Experts of a small language model: 80 squared ReLU neurons an expert.
Below are experts of layer 6 (counted from 0) of a mixture-of-experts language model. Rows are named router (the router's row for the expert), up (a neuron's input weights, with its number) and show model dimensions 0-191. Each number is 50 + 12 x the weight over its row's rms, rounded and kept within 0 to 99.
Before each expert's rows: a language model's description of what the expert responds to. This comes from a sample of Wikipedia text that the model never trained on.

# expert 5
Noun after determiner
router:67 38 57 39 41 49 38 60 75 36 36 49 67 56 53 68 53 34 53 55 53 40 32 55 62 60 52 49 52 52 43 39 25 45 37 42 40 43 54 49 54 24 52 49 42 58 34 63 60 33 66 34 42 43 44 78 55 42 59 70 69 60 41 27 51 64 68 44 65 38 40 51 41 50 66 50 43 69 26 43 59 44 51 60 64 70 47 36 49 50 67 44 34 67 65 53 52 49 66 63 68 60 28 71 55 47 61 58 62 41 54 53 58 53 40 58 42 56 34 49 45 30 47 63 39 40 47 38 38 64 46 36 63 55 38 76 32 65 18 60 44 58 55 59 46 49 36 48 74 47 44 56 37 40 37 25 53 56 43 26 47 53 59 50 47 22 56 60 55 25 54 63 52 59 41 55 49 35 42 33 57 47 49 51 72 52 44 46 41 59 46 33
up0:40 44 33 35 48 46 52 45 65 52 48 61 67 64 45 43 53 37 50 78 38 44 63 49 56 55 62 60 67 61 36 47 35 56 58 53 26 55 50 16 53 65 52 51 63 52 50 53 63 28 48 41 22 56 45 56 53 51 68 50 53 58 45 45 59 37 54 61 48 55 54 54 36 41 58 42 50 69 54 56 52 53 40 51 56 58 50 53 56 49 39 49 60 50 36 51 54 49 59 54 54 37 47 43 74 18 35 22 40 32 50 59 36 81 42 65 32 71 61 57 62 46 59 65 41 64 45 71 66 56 48 45 42 70 65 56 43 54 39 55 47 45 55 41 54 61 28 52 72 65 40 71 60 39 57 38 41 52 56 47 41 51 41 71 31 10 23 37 33 52 51 64 37 79 43 50 56 45 47 58 38 59 50 51 44 35 29 32 41 52 50 49
up1:40 51 57 65 56 46 47 45 60 44 43 48 51 41 59 46 48 52 51 49 42 22 20 24 54 55 70 52 52 53 32 74 61 65 51 57 53 34 56 42 50 61 52 52 76 51 54 62 62 63 45 41 75 50 67 49 37 63 57 68 46 70 57 57 48 41 47 46 61 45 37 36 57 61 60 60 62 43 62 45 66 55 41 60 48 80 48 55 29 74 43 43 39 48 48 31 32 58 54 40 57 76 45 59 51 39 56 64 25 73 47 54 71 46 44 54 72 52 56 59 61 55 68 63 42 28 43 58 55 54 36 24 40 39 25 17 52 52 40 42 59 54 48 56 33 52 42 57 32 61 53 68 55 49 53 48 30 54 48 50 64 62 61 49 53 36 40 68 35 49 52 55 42 55 37 33 60 57 50 43 32 46 22 57 45 50 34 29 39 48 38 55
up2:49 51 43 38 56 47 50 37 69 42 38 72 26 55 39 37 31 59 50 52 42 31 70 36 72 47 57 44 60 45 58 43 58 38 62 47 63 62 44 52 45 38 63 51 59 52 65 49 36 55 53 42 52 98 61 71 62 50 53 55 14 37 45 35 60 45 56 35 56 47 35 63 57 62 27 44 54 44 38 35 49 76 39 65 28 54 57 42 49 54 41 49 46 55 55 46 42 49 53 34 84 66 50 58 43 38 56 61 25 54 40 58 35 40 48 41 59 36 76 41 57 36 37 61 44 56 64 54 64 53 52 37 38 29 53 53 72 57 59 43 45 45 37 32 51 60 51 80 45 48 53 54 65 39 63 33 55 44 41 51 46 32 45 47 67 45 27 68 55 66 36 53 58 66 54 44 43 42 45 62 44 55 49 57 54 49 50 48 48 36 64 52
up3:41 56 72 56 31 48 44 47 53 65 46 42 49 51 41 51 33 54 55 42 54 53 62 47 54 45 53 42 51 59 43 23 65 52 18 61 37 54 62 50 70 49 57 55 41 60 48 41 52 25 51 44 65 65 45 25 68 27 62 62 46 34 41 61 54 63 42 45 56 52 62 34 51 47 54 41 55 52 34 40 76 75 59 41 56 40 70 56 48 41 42 64 48 37 53 56 53 40 50 48 66 46 55 71 65 36 48 47 56 43 38 32 39 71 56 50 42 60 56 38 67 47 64 49 60 50 62 37 30 21 58 61 57 44 30 64 58 61 45 40 32 59 66 64 45 50 32 42 54 45 36 71 27 43 55 39 51 54 37 36 59 56 65 58 61 36 66 54 39 46 60 25 62 52 58 69 61 02 54 44 70 46 59 39 47 56 41 50 46 63 55 38
up4:43 41 41 38 70 59 50 56 55 41 44 54 69 46 60 59 66 43 44 72 40 39 50 55 65 50 46 42 30 47 40 47 37 52 42 52 57 74 45 38 27 56 57 65 25 31 44 45 41 22 53 30 55 37 41 24 78 56 58 61 48 49 69 34 63 52 51 65 53 68 73 61 59 46 62 59 62 45 52 69 39 48 47 46 45 54 36 55 57 60 74 48 67 33 60 78 42 61 61 23 64 48 65 46 55 36 31 49 42 70 35 63 61 37 41 72 54 46 42 49 53 44 51 72 53 40 53 48 60 35 50 54 46 59 42 42 61 40 55 50 55 48 61 51 47 33 18 59 52 49 44 58 56 50 45 73 46 66 45 36 63 51 49 68 52 49 50 23 65 66 63 39 52 58 42 31 30 42 50 38 36 39 35 50 60 40 50 35 50 57 31 53
up5:38 57 59 49 50 32 38 60 77 54 36 66 58 42 68 56 29 36 53 51 52 33 30 43 48 57 55 61 52 43 72 48 66 48 47 58 37 72 42 15 57 26 36 34 57 71 64 54 50 36 46 46 37 84 32 60 55 44 55 20 51 52 49 69 45 36 49 53 41 54 43 57 42 61 60 57 49 67 55 39 23 58 38 60 65 49 42 35 57 72 41 38 69 53 62 51 59 41 29 78 56 53 32 51 50 50 52 45 28 33 50 56 65 49 44 49 46 40 60 68 50 58 65 33 54 58 74 45 58 33 40 40 52 65 43 49 48 58 45 35 51 37 63 40 54 47 61 34 56 49 52 60 69 27 65 55 35 57 61 56 45 55 43 46 44 59 34 76 49 43 38 49 50 56 48 41 48 74 54 59 45 42 65 40 52 38 37 45 52 64 44 59
up6:49 51 41 51 42 33 39 43 68 40 47 42 54 62 44 34 47 51 71 45 60 61 45 55 69 67 63 59 36 39 41 36 44 56 44 40 49 61 71 78 59 28 44 51 58 56 49 66 39 47 47 46 43 52 56 61 41 53 38 56 24 29 51 34 52 36 66 39 71 46 36 38 22 53 33 57 45 61 40 51 65 62 44 59 55 42 37 38 57 39 54 55 41 60 44 86 51 48 54 64 68 53 48 65 58 41 73 53 59 84 44 82 41 63 34 54 64 38 66 50 34 63 33 42 46 36 56 42 49 43 56 52 59 52 46 59 42 38 63 71 50 47 59 67 47 36 38 44 61 47 22 36 30 38 40 59 37 34 51 46 47 57 67 48 48 46 33 51 49 51 53 54 36 60 43 68 42 51 53 13 58 53 55 53 71 53 62 45 52 62 48 52
up7:49 47 38 34 34 41 65 51 68 56 47 31 41 33 63 54 48 56 55 37 30 66 65 57 33 63 58 61 56 58 36 56 26 35 38 39 61 65 52 34 72 60 38 55 55 59 40 54 63 49 45 45 61 56 50 35 55 20 45 57 38 45 25 59 45 58 49 56 44 57 43 61 52 31 64 52 50 53 48 21 61 52 44 53 61 53 57 28 44 48 66 63 46 50 63 60 44 27 69 63 61 61 47 59 40 72 47 35 49 53 38 43 60 36 52 55 54 48 49 58 66 76 49 53 53 55 66 43 32 50 39 30 64 45 35 68 20 39 19 32 39 70 45 53 65 63 56 52 41 54 44 57 68 55 63 63 46 70 44 60 63 46 54 55 63 41 44 25 31 49 48 50 58 38 34 74 37 38 61 54 39 47 44 55 64 52 58 31 58 50 69 60
up8:55 27 51 51 46 40 15 49 65 50 39 62 49 63 49 56 56 43 57 41 48 45 51 36 72 56 42 46 51 57 48 49 55 60 76 32 52 48 55 33 48 53 50 61 48 49 70 55 34 53 67 62 58 48 38 70 50 64 35 42 63 23 61 62 28 55 52 39 58 55 49 43 35 51 53 59 54 61 42 59 41 69 32 59 65 38 44 37 52 42 41 50 47 28 50 46 57 57 48 51 51 49 55 49 70 59 54 53 74 49 43 36 62 62 71 55 60 58 64 78 21 50 49 54 33 40 47 30 51 43 56 36 30 53 45 86 71 68 56 53 32 40 45 35 78 32 48 32 55 34 38 46 68 61 40 55 28 28 53 53 77 35 51 47 67 52 62 40 57 47 50 46 50 37 47 45 47 51 47 42 61 38 63 45 40 55 47 34 26 34 58 53
up9:50 45 60 52 44 61 37 68 55 44 41 34 43 63 29 33 56 42 40 53 39 62 51 60 47 62 40 47 49 39 44 46 51 38 47 35 38 67 50 36 67 40 36 51 52 50 35 67 51 50 63 49 25 42 40 51 56 42 63 60 59 76 53 37 47 28 62 70 61 65 44 69 40 57 68 72 71 55 27 49 45 59 51 56 64 67 43 53 46 67 53 71 45 38 47 67 53 45 48 47 53 47 42 45 38 47 34 34 62 57 56 53 63 49 35 48 64 38 48 41 42 42 65 73 27 59 69 65 48 39 47 56 47 30 59 38 50 58 21 24 39 74 42 30 55 35 54 46 49 52 53 55 64 57 54 61 69 66 39 27 49 72 44 56 35 38 35 34 39 51 50 62 48 67 46 52 53 67 41 59 39 35 63 48 31 72 77 47 54 65 56 39
up10:26 44 40 42 40 32 57 58 65 45 32 53 58 60 62 54 48 63 41 45 62 35 44 28 58 60 33 59 70 38 55 26 43 44 77 54 72 50 36 61 61 62 49 47 51 61 46 61 37 72 49 29 45 54 51 55 27 46 40 55 47 63 55 55 42 67 32 43 53 27 54 31 61 56 38 65 21 47 54 61 47 62 52 52 62 58 57 28 40 31 52 57 70 59 38 34 56 43 38 76 32 53 52 50 49 33 60 70 57 52 74 38 61 62 59 69 58 44 56 42 63 46 50 67 62 54 59 48 48 54 35 42 57 73 50 66 41 62 29 39 33 42 44 56 53 38 49 66 39 27 57 56 58 43 54 50 46 39 64 66 39 41 44 35 40 56 40 55 79 51 52 55 45 50 33 35 53 53 60 57 51 54 41 24 63 29 65 55 46 46 42 61

# expert 8
Demonstratives and word pieces
router:62 41 43 54 54 37 46 57 65 55 40 37 54 41 50 47 69 66 51 50 20 43 61 38 64 51 36 51 53 37 58 41 80 43 35 53 24 67 40 45 47 42 49 58 57 48 47 41 51 46 53 54 36 47 58 52 62 39 24 60 71 33 40 82 55 58 55 41 50 77 53 52 55 33 43 56 51 54 43 41 49 50 35 51 56 48 47 47 59 39 34 69 45 68 55 51 30 60 65 60 51 36 45 49 20 53 58 50 42 71 44 37 49 72 40 58 78 41 63 46 73 51 57 64 36 49 51 46 37 48 45 43 58 36 47 20 41 33 57 52 37 52 39 46 56 53 54 50 69 48 53 48 67 57 40 71 67 44 38 52 43 40 63 51 45 29 43 51 62 42 47 54 53 55 33 43 50 42 74 62 19 47 73 59 38 56 54 19 35 60 63 68
up0:51 59 49 49 48 48 55 58 72 38 66 56 50 57 50 26 60 59 52 53 51 53 79 36 55 55 48 27 62 38 54 53 49 60 45 36 43 29 44 53 77 52 44 75 67 37 44 40 44 46 27 49 45 72 51 47 54 55 67 54 46 49 64 42 46 46 30 53 45 33 47 33 32 49 49 51 53 32 33 56 39 70 36 39 79 63 48 48 44 50 46 66 49 75 36 59 47 57 48 64 52 40 20 47 71 53 72 56 61 58 46 56 45 38 51 58 37 54 55 42 71 37 48 66 51 77 56 48 57 27 65 50 46 57 61 73 25 22 48 52 53 58 57 28 44 65 49 37 68 61 55 52 56 49 63 65 46 57 60 27 29 48 41 38 26 51 38 26 39 51 55 62 41 36 38 44 42 52 42 65 37 42 45 53 42 44 50 54 53 69 41 59
up1:40 43 54 66 33 64 58 49 63 49 59 28 60 24 49 54 54 43 53 65 48 49 43 49 48 83 38 37 69 47 43 65 49 66 65 44 46 26 26 25 68 72 56 58 27 52 46 67 30 37 42 58 50 43 50 59 44 55 37 55 64 48 49 60 47 42 39 39 59 30 48 37 48 60 47 46 64 57 55 66 63 55 38 50 60 71 43 65 39 60 38 47 38 43 34 44 45 62 64 45 54 74 42 55 19 45 61 59 55 57 44 29 54 65 60 39 71 55 58 43 72 64 77 35 43 56 52 50 49 72 50 35 45 67 46 31 41 49 36 55 48 51 46 65 41 49 37 62 50 71 52 62 60 62 37 55 45 35 27 60 53 47 60 45 66 54 33 65 54 48 72 55 48 46 37 39 63 51 59 38 50 37 43 52 49 41 31 39 36 32 46 71
up2:33 43 34 37 57 51 43 47 58 48 39 54 40 62 55 45 52 58 43 36 58 65 49 53 49 49 36 39 67 32 43 18 60 45 67 68 52 64 29 51 50 43 54 37 50 73 45 64 50 61 53 26 64 70 76 51 70 35 39 73 39 47 57 39 68 32 36 44 58 52 44 51 53 41 38 61 46 56 37 49 19 46 55 52 43 46 29 35 55 47 44 61 36 48 53 44 39 45 63 52 49 67 67 35 32 25 82 62 54 35 46 50 66 58 51 54 49 46 56 61 31 67 43 59 50 62 48 49 57 37 43 65 70 43 44 59 59 56 46 44 75 59 55 41 44 13 65 69 47 28 45 50 53 46 44 39 37 33 50 46 61 41 60 55 53 64 53 56 36 69 39 64 62 48 61 51 49 28 59 71 41 46 59 65 59 59 60 36 44 53 42 40
up3:69 54 64 55 39 41 46 49 54 57 46 29 59 47 66 45 32 58 35 49 46 51 70 29 53 38 68 39 57 63 32 28 57 37 36 57 40 41 56 54 58 42 81 48 43 34 53 62 50 39 35 43 55 78 41 35 73 37 63 56 36 42 53 65 41 59 36 40 63 62 57 27 45 64 37 49 65 49 46 55 57 74 61 52 80 49 54 59 35 32 58 59 49 23 56 47 43 49 48 43 64 32 49 65 30 48 58 54 57 35 46 36 54 66 51 41 39 55 53 54 72 39 61 35 46 19 69 48 37 43 40 48 66 33 45 49 39 43 42 52 44 53 53 55 38 54 70 62 74 48 56 56 53 50 33 54 52 60 38 28 48 61 57 53 52 47 58 38 35 49 57 40 65 56 48 67 72 32 66 41 59 56 75 36 34 65 52 37 40 58 47 49
up4:58 27 31 45 69 60 52 59 69 51 46 39 58 18 33 55 47 58 39 46 22 58 51 38 74 78 34 66 47 58 55 54 68 47 43 45 26 51 37 50 41 49 47 59 40 26 62 58 44 36 46 39 51 41 37 53 53 48 48 76 38 42 47 60 62 54 27 60 41 58 45 63 66 50 51 47 49 59 59 67 40 52 41 49 58 66 56 43 51 56 35 70 60 59 49 63 50 54 47 21 63 57 55 46 42 71 39 67 32 72 55 52 60 27 41 52 53 32 36 52 66 44 48 56 55 51 63 40 63 52 41 51 74 46 41 20 52 44 47 41 43 46 55 59 74 56 57 63 53 45 48 50 73 53 50 57 33 62 58 51 46 42 52 40 49 61 49 41 40 41 70 53 29 66 30 25 27 58 61 25 50 61 38 55 51 42 56 48 54 67 47 60
up5:52 49 75 36 53 34 46 37 75 37 52 47 55 37 54 53 53 37 46 38 56 37 59 36 46 23 48 51 58 28 48 54 37 56 32 55 33 58 19 51 42 35 48 47 52 58 47 46 48 69 75 58 53 73 40 27 69 48 58 51 45 46 60 66 45 43 42 22 55 61 38 60 46 52 50 43 49 46 15 49 42 56 57 58 63 55 50 36 40 39 54 38 50 50 46 52 62 42 52 62 50 39 46 56 36 50 54 45 42 52 44 51 83 41 61 58 51 48 49 45 53 48 80 51 58 44 63 58 35 28 69 44 36 57 65 62 52 50 55 71 56 73 43 53 55 54 66 43 49 19 46 58 60 43 79 59 49 53 44 50 51 62 74 35 57 42 54 72 60 49 67 68 50 62 36 48 20 47 70 53 41 48 60 40 35 45 32 41 52 45 53 74
up6:56 39 32 57 44 32 46 49 66 21 66 40 67 47 46 44 43 31 33 69 58 68 47 36 47 48 50 62 54 35 34 46 42 52 47 60 70 40 62 69 59 45 50 61 57 52 42 49 24 47 50 65 29 53 56 49 50 44 51 61 61 41 56 70 50 55 76 53 50 34 48 57 48 50 43 45 45 69 51 46 67 65 59 67 43 49 61 36 46 63 45 47 45 53 57 43 53 21 62 72 50 34 51 64 33 34 50 55 39 50 44 47 33 48 43 57 61 67 45 58 36 47 61 35 46 58 39 36 25 50 47 72 65 48 55 48 26 56 59 47 59 56 34 43 57 44 41 49 55 38 36 38 49 38 74 44 30 14 59 58 59 66 57 33 59 52 52 45 53 62 59 60 65 39 19 63 54 63 57 20 67 50 67 69 68 47 53 39 42 63 57 53
up7:52 53 33 63 41 26 50 48 49 66 30 49 50 24 56 56 62 47 58 36 37 51 60 60 54 67 27 48 49 52 39 46 48 44 22 52 51 60 68 39 54 67 49 45 42 42 39 62 68 58 56 59 45 56 69 46 44 34 34 29 56 44 64 52 46 37 50 48 66 44 59 69 45 44 55 50 61 58 60 44 43 50 41 61 51 54 43 54 59 49 40 38 25 46 56 57 51 60 81 49 58 58 38 45 20 63 67 39 57 38 70 60 55 44 55 40 60 56 61 34 67 71 67 65 51 31 49 48 50 44 49 50 69 49 26 46 46 37 35 27 42 47 40 40 54 76 41 44 38 44 62 48 48 41 73 65 32 68 54 26 62 51 47 58 63 49 28 53 46 47 55 50 62 32 41 73 53 59 64 59 49 65 62 17 62 67 46 23 46 47 43 55
up8:50 56 54 43 39 56 44 40 67 52 38 54 47 45 30 68 61 63 49 48 60 60 34 31 51 56 41 70 41 58 34 39 53 63 43 50 48 48 46 23 47 71 46 64 16 35 68 48 55 49 74 53 43 32 40 44 53 60 43 41 79 48 32 63 43 62 44 58 66 54 51 62 31 58 62 55 57 53 48 50 62 56 36 34 64 38 52 56 62 61 61 55 50 08 49 55 45 33 44 52 39 53 46 43 38 53 60 52 42 48 42 32 43 60 72 58 44 56 55 65 47 37 43 61 40 52 64 23 49 60 52 60 46 38 53 66 64 70 46 46 39 59 47 29 64 62 51 34 44 31 45 46 70 31 43 50 50 34 64 59 58 43 80 44 66 47 52 45 50 67 63 43 34 41 62 30 24 52 41 23 50 64 61 60 55 52 69 31 48 54 51 51
up9:54 44 37 51 61 34 48 43 50 51 52 40 44 56 58 39 60 37 76 42 34 35 49 41 57 44 39 78 74 39 35 64 65 44 58 43 44 63 39 41 56 46 73 57 55 61 46 57 53 52 32 27 44 38 44 57 49 42 69 55 63 37 52 54 42 42 44 57 52 45 52 59 48 43 65 49 53 48 54 63 61 77 45 61 59 58 62 47 39 49 51 73 60 59 43 45 58 72 68 68 51 55 53 63 35 77 22 39 55 37 52 40 49 35 29 67 61 42 49 34 67 40 69 62 26 49 68 59 43 50 66 30 52 36 60 46 44 42 30 40 28 68 57 43 50 55 58 56 39 59 27 42 74 33 44 49 39 66 36 39 51 58 55 56 53 28 52 47 53 44 42 71 30 42 20 67 48 60 43 43 53 46 56 59 67 52 59 29 39 64 43 47
up10:52 35 43 48 43 63 37 69 65 52 52 45 48 53 61 48 61 49 37 46 47 55 44 45 59 65 40 56 64 71 35 26 52 36 56 42 47 56 56 41 61 36 32 54 48 48 49 54 46 72 71 38 30 51 46 62 48 59 35 67 61 62 46 42 66 51 65 45 59 67 65 56 36 64 36 42 63 52 44 66 56 43 43 71 37 43 62 42 65 40 39 70 53 52 59 49 64 36 40 80 56 49 49 28 60 20 49 54 52 25 58 29 44 52 56 47 46 13 38 49 47 42 53 78 61 57 60 74 34 64 52 34 31 46 54 47 55 26 65 32 53 41 62 44 63 46 62 62 57 46 46 64 49 57 37 45 54 50 61 48 32 26 56 25 56 65 59 65 48 34 42 44 29 55 48 37 45 70 60 56 51 49 43 25 43 36 56 54 47 47 57 65

# expert 9
Name-internal word pieces
router:64 46 49 49 39 39 42 47 65 41 41 53 60 42 65 34 47 59 50 60 56 36 50 30 69 56 26 37 70 51 37 43 65 45 35 51 35 55 31 35 43 35 40 70 46 58 51 65 56 41 59 52 59 49 46 54 64 39 41 49 50 66 52 29 31 56 74 38 53 49 68 58 75 65 55 33 54 54 47 38 62 59 35 42 60 42 65 53 37 39 35 62 41 56 34 40 37 69 62 62 49 61 52 55 37 51 52 62 64 55 42 51 53 60 71 75 43 61 54 40 46 31 63 79 29 67 42 42 39 39 47 32 58 40 75 59 55 66 42 53 39 58 45 39 36 52 36 56 62 40 52 60 29 46 50 53 58 48 33 43 45 41 65 50 33 48 29 65 44 76 55 74 40 64 40 30 32 52 38 36 56 58 40 40 60 65 50 26 48 61 41 63
up0:33 44 35 43 57 57 52 53 73 61 52 49 65 72 54 45 55 44 72 59 45 65 58 25 49 61 52 54 46 50 49 49 58 46 70 49 46 46 40 41 56 52 55 66 71 30 60 59 53 38 62 59 26 47 72 53 59 63 46 52 35 56 42 46 55 29 38 53 65 39 46 53 53 33 50 20 56 42 40 69 40 68 41 53 66 37 41 58 47 60 51 55 41 69 20 54 59 51 59 51 32 57 34 64 67 29 56 48 55 42 35 25 26 58 53 40 47 47 48 65 37 30 37 64 41 66 45 67 74 55 66 54 23 70 72 51 52 50 34 61 41 59 59 47 43 63 37 51 74 53 47 62 53 50 49 45 44 66 25 43 34 47 28 64 34 40 48 42 69 62 57 63 53 46 49 32 57 39 48 41 69 41 33 38 36 42 36 52 49 59 41 50
up1:51 46 30 60 44 51 53 47 61 62 43 54 57 45 49 38 75 45 44 37 40 45 48 53 52 64 37 67 71 32 43 61 63 49 51 59 47 39 46 46 60 61 59 97 21 38 40 59 45 43 45 49 29 69 60 66 48 71 53 51 45 33 47 49 62 53 27 46 55 48 30 43 56 58 53 42 39 37 63 52 48 59 56 80 50 56 51 54 41 62 62 47 23 55 51 26 38 58 56 49 51 66 35 44 32 40 38 71 49 50 55 29 44 58 38 49 61 59 48 58 58 32 71 43 34 59 46 36 49 51 31 49 24 50 40 26 58 45 35 53 41 54 71 50 59 56 48 53 32 41 44 53 52 60 43 46 46 59 64 44 63 39 49 35 60 59 75 75 61 70 41 41 38 69 49 60 46 54 58 40 67 52 57 44 61 56 50 32 45 31 66 71
up2:56 50 51 42 39 59 35 41 58 49 42 50 38 66 63 53 52 42 39 59 70 55 56 41 63 37 60 50 35 39 41 47 37 50 76 66 48 64 49 53 49 52 47 47 31 65 55 62 30 74 69 45 70 52 44 51 47 42 55 75 37 50 47 45 45 67 38 35 45 59 42 76 57 53 45 44 61 45 31 26 40 49 35 71 56 68 29 32 47 34 52 44 55 50 44 46 45 50 35 62 55 59 63 32 73 63 53 52 56 57 37 60 70 57 37 63 38 53 73 48 20 43 41 73 32 39 38 54 52 43 27 56 56 42 55 45 52 87 59 46 51 57 60 46 27 40 81 65 48 54 47 56 67 43 40 25 33 49 56 40 53 50 63 53 55 51 41 39 56 53 57 66 65 49 25 54 53 46 43 50 29 61 47 42 26 48 57 45 33 57 44 44
up3:65 46 51 51 37 48 49 62 57 66 44 43 47 43 48 55 37 57 48 47 35 49 67 65 54 48 62 43 41 72 60 35 54 53 13 63 46 56 56 49 55 57 50 70 32 57 60 70 59 44 51 51 46 50 39 33 49 41 59 51 49 40 41 54 51 41 44 37 74 33 56 24 54 40 45 63 55 48 50 39 71 48 57 61 47 39 61 56 62 37 62 54 32 48 55 46 47 39 39 49 81 58 54 62 38 44 34 63 63 42 46 24 44 71 63 25 41 64 47 35 47 51 48 56 65 48 52 52 42 36 59 45 60 39 43 66 66 53 63 75 33 54 55 68 35 44 43 53 58 25 52 60 27 25 58 57 40 53 40 56 55 62 60 46 60 31 53 46 52 54 74 58 45 55 44 59 65 01 52 26 53 46 53 33 33 53 56 63 53 67 53 33
up4:50 48 35 35 63 51 49 47 53 59 36 57 57 53 39 58 59 45 50 53 49 39 47 58 51 56 39 53 23 48 20 74 53 45 28 52 57 34 56 36 59 58 64 66 48 45 22 61 38 40 54 26 61 30 19 27 58 49 38 44 56 51 49 46 74 50 40 55 42 61 82 70 64 44 60 45 56 61 59 41 49 63 55 67 46 57 43 58 60 48 60 69 48 21 69 69 29 77 52 50 63 58 71 45 51 53 36 63 28 48 38 59 61 57 43 57 42 42 34 47 47 50 53 68 48 45 58 42 73 46 52 43 70 55 47 55 40 54 35 60 49 39 63 37 67 43 49 62 56 43 49 56 43 30 52 50 53 62 43 42 80 46 48 31 55 30 39 38 49 35 55 46 46 53 38 48 32 56 57 59 50 41 44 64 68 29 47 32 65 59 61 56
up5:52 33 42 50 58 65 37 46 49 58 41 52 53 45 56 37 25 63 38 54 62 35 42 38 36 39 30 68 48 46 54 39 51 50 26 65 49 53 37 51 64 53 47 47 71 54 54 54 76 53 55 49 35 88 38 45 56 34 58 43 28 35 54 38 45 46 52 53 59 39 48 48 67 59 13 44 65 61 59 57 49 43 55 53 63 50 47 62 56 62 64 52 47 44 50 30 47 56 45 77 59 33 47 60 45 60 46 55 54 57 63 58 57 40 60 43 45 75 68 63 46 57 67 50 39 59 50 41 17 63 48 50 34 62 44 75 68 57 45 41 42 61 53 27 73 50 49 44 52 42 36 63 34 47 36 53 52 37 56 54 44 49 39 38 65 74 67 50 41 51 54 72 40 42 22 53 61 45 63 63 47 51 36 48 66 52 29 20 39 49 49 57
up6:63 43 52 64 48 57 61 45 70 51 48 49 64 72 66 34 48 63 54 53 50 56 68 48 41 46 35 48 49 45 45 49 41 48 63 29 45 50 34 71 44 37 34 68 69 46 68 51 46 40 67 32 34 54 48 17 52 50 45 40 58 37 53 80 42 43 62 55 54 35 57 42 42 32 50 56 60 57 31 55 67 67 47 73 33 37 39 68 50 61 50 44 33 29 37 54 45 32 52 64 54 43 41 44 46 36 44 44 52 59 49 68 39 60 51 40 62 73 43 59 48 39 61 32 37 37 40 46 46 64 68 52 53 63 63 48 47 43 44 66 43 70 69 68 39 44 42 64 58 35 26 44 44 23 57 65 54 30 70 61 59 56 54 46 64 44 26 58 41 46 74 59 34 64 27 56 46 46 75 33 52 41 48 62 59 46 44 57 41 60 39 46
up7:58 40 33 30 60 36 57 48 62 56 54 27 57 44 59 32 52 52 53 43 34 58 50 44 63 59 42 46 57 36 60 66 52 59 47 29 39 74 60 51 60 53 58 64 42 63 56 54 47 57 44 47 55 50 50 38 38 35 40 45 32 56 49 48 58 59 54 72 53 60 45 57 36 34 51 46 69 60 31 40 62 59 37 50 43 44 44 09 60 46 49 37 32 66 74 64 46 39 69 66 66 44 42 46 42 66 57 63 58 40 47 46 47 32 46 48 54 43 76 55 55 70 46 37 36 33 67 62 39 29 47 51 68 51 33 31 44 32 31 30 45 52 31 43 72 56 27 65 33 62 55 37 51 43 73 51 53 53 49 45 62 47 77 62 56 68 41 69 51 50 59 47 43 65 43 45 63 64 40 45 38 56 51 41 61 68 57 19 49 62 56 52
up8:38 54 52 57 31 56 59 39 63 46 35 38 40 47 59 56 38 56 67 62 43 55 60 51 60 53 73 58 43 47 51 24 50 59 45 34 47 46 48 27 70 48 41 68 44 60 60 56 47 41 66 66 28 43 36 55 47 56 36 48 58 31 37 59 28 64 31 40 60 34 55 58 35 42 65 28 34 64 41 53 59 50 24 45 67 26 50 43 70 60 47 30 41 36 53 57 49 57 43 44 65 66 64 42 44 61 55 51 42 59 36 27 38 52 47 61 37 71 51 82 39 49 69 44 43 39 51 38 26 71 70 43 67 45 51 70 60 64 61 60 37 57 46 54 56 38 44 33 60 54 46 53 70 31 30 53 61 40 38 55 53 57 39 56 64 58 47 59 61 56 54 34 43 43 44 56 35 47 63 43 65 46 77 42 40 40 54 46 73 56 56 35
up9:61 54 48 30 41 48 47 49 56 46 52 49 64 37 36 49 67 48 68 61 37 43 36 30 59 57 47 39 60 38 50 45 62 44 56 52 31 71 69 48 42 49 50 70 49 61 62 33 69 63 56 37 26 42 39 47 58 52 53 61 51 50 40 53 32 36 37 36 38 64 64 46 58 50 55 33 52 24 55 61 44 66 38 51 62 46 62 44 58 52 54 71 61 64 61 39 64 76 43 60 42 56 44 56 56 40 52 28 50 60 53 35 55 56 40 50 64 45 56 26 47 34 88 72 29 48 54 63 52 41 65 48 34 58 76 44 68 61 58 48 49 46 64 57 44 59 39 49 11 35 54 49 63 51 46 43 31 57 57 48 39 70 47 59 38 48 46 69 68 32 61 50 48 54 26 50 45 56 39 53 49 52 51 56 56 31 47 14 50 62 58 36
up10:56 48 41 87 39 62 43 56 64 39 41 59 67 34 58 59 61 46 57 71 38 57 49 48 50 55 31 44 68 55 38 23 56 33 45 65 55 54 45 42 27 30 37 42 38 65 60 74 39 53 39 33 29 43 50 71 60 33 33 57 68 66 66 43 61 47 51 30 53 48 51 54 41 70 42 65 52 56 41 63 66 68 61 52 58 28 82 51 44 47 44 43 53 51 43 30 75 49 38 47 50 54 54 46 50 63 52 45 52 53 63 35 56 38 72 72 44 27 40 54 49 39 65 45 50 51 62 41 32 68 33 54 57 38 44 43 55 62 50 41 35 47 41 66 52 60 50 37 54 35 37 55 62 41 57 42 47 42 58 53 20 49 61 33 39 44 34 67 54 60 61 49 46 41 23 40 46 56 62 43 46 55 46 42 60 55 54 57 57 39 62 72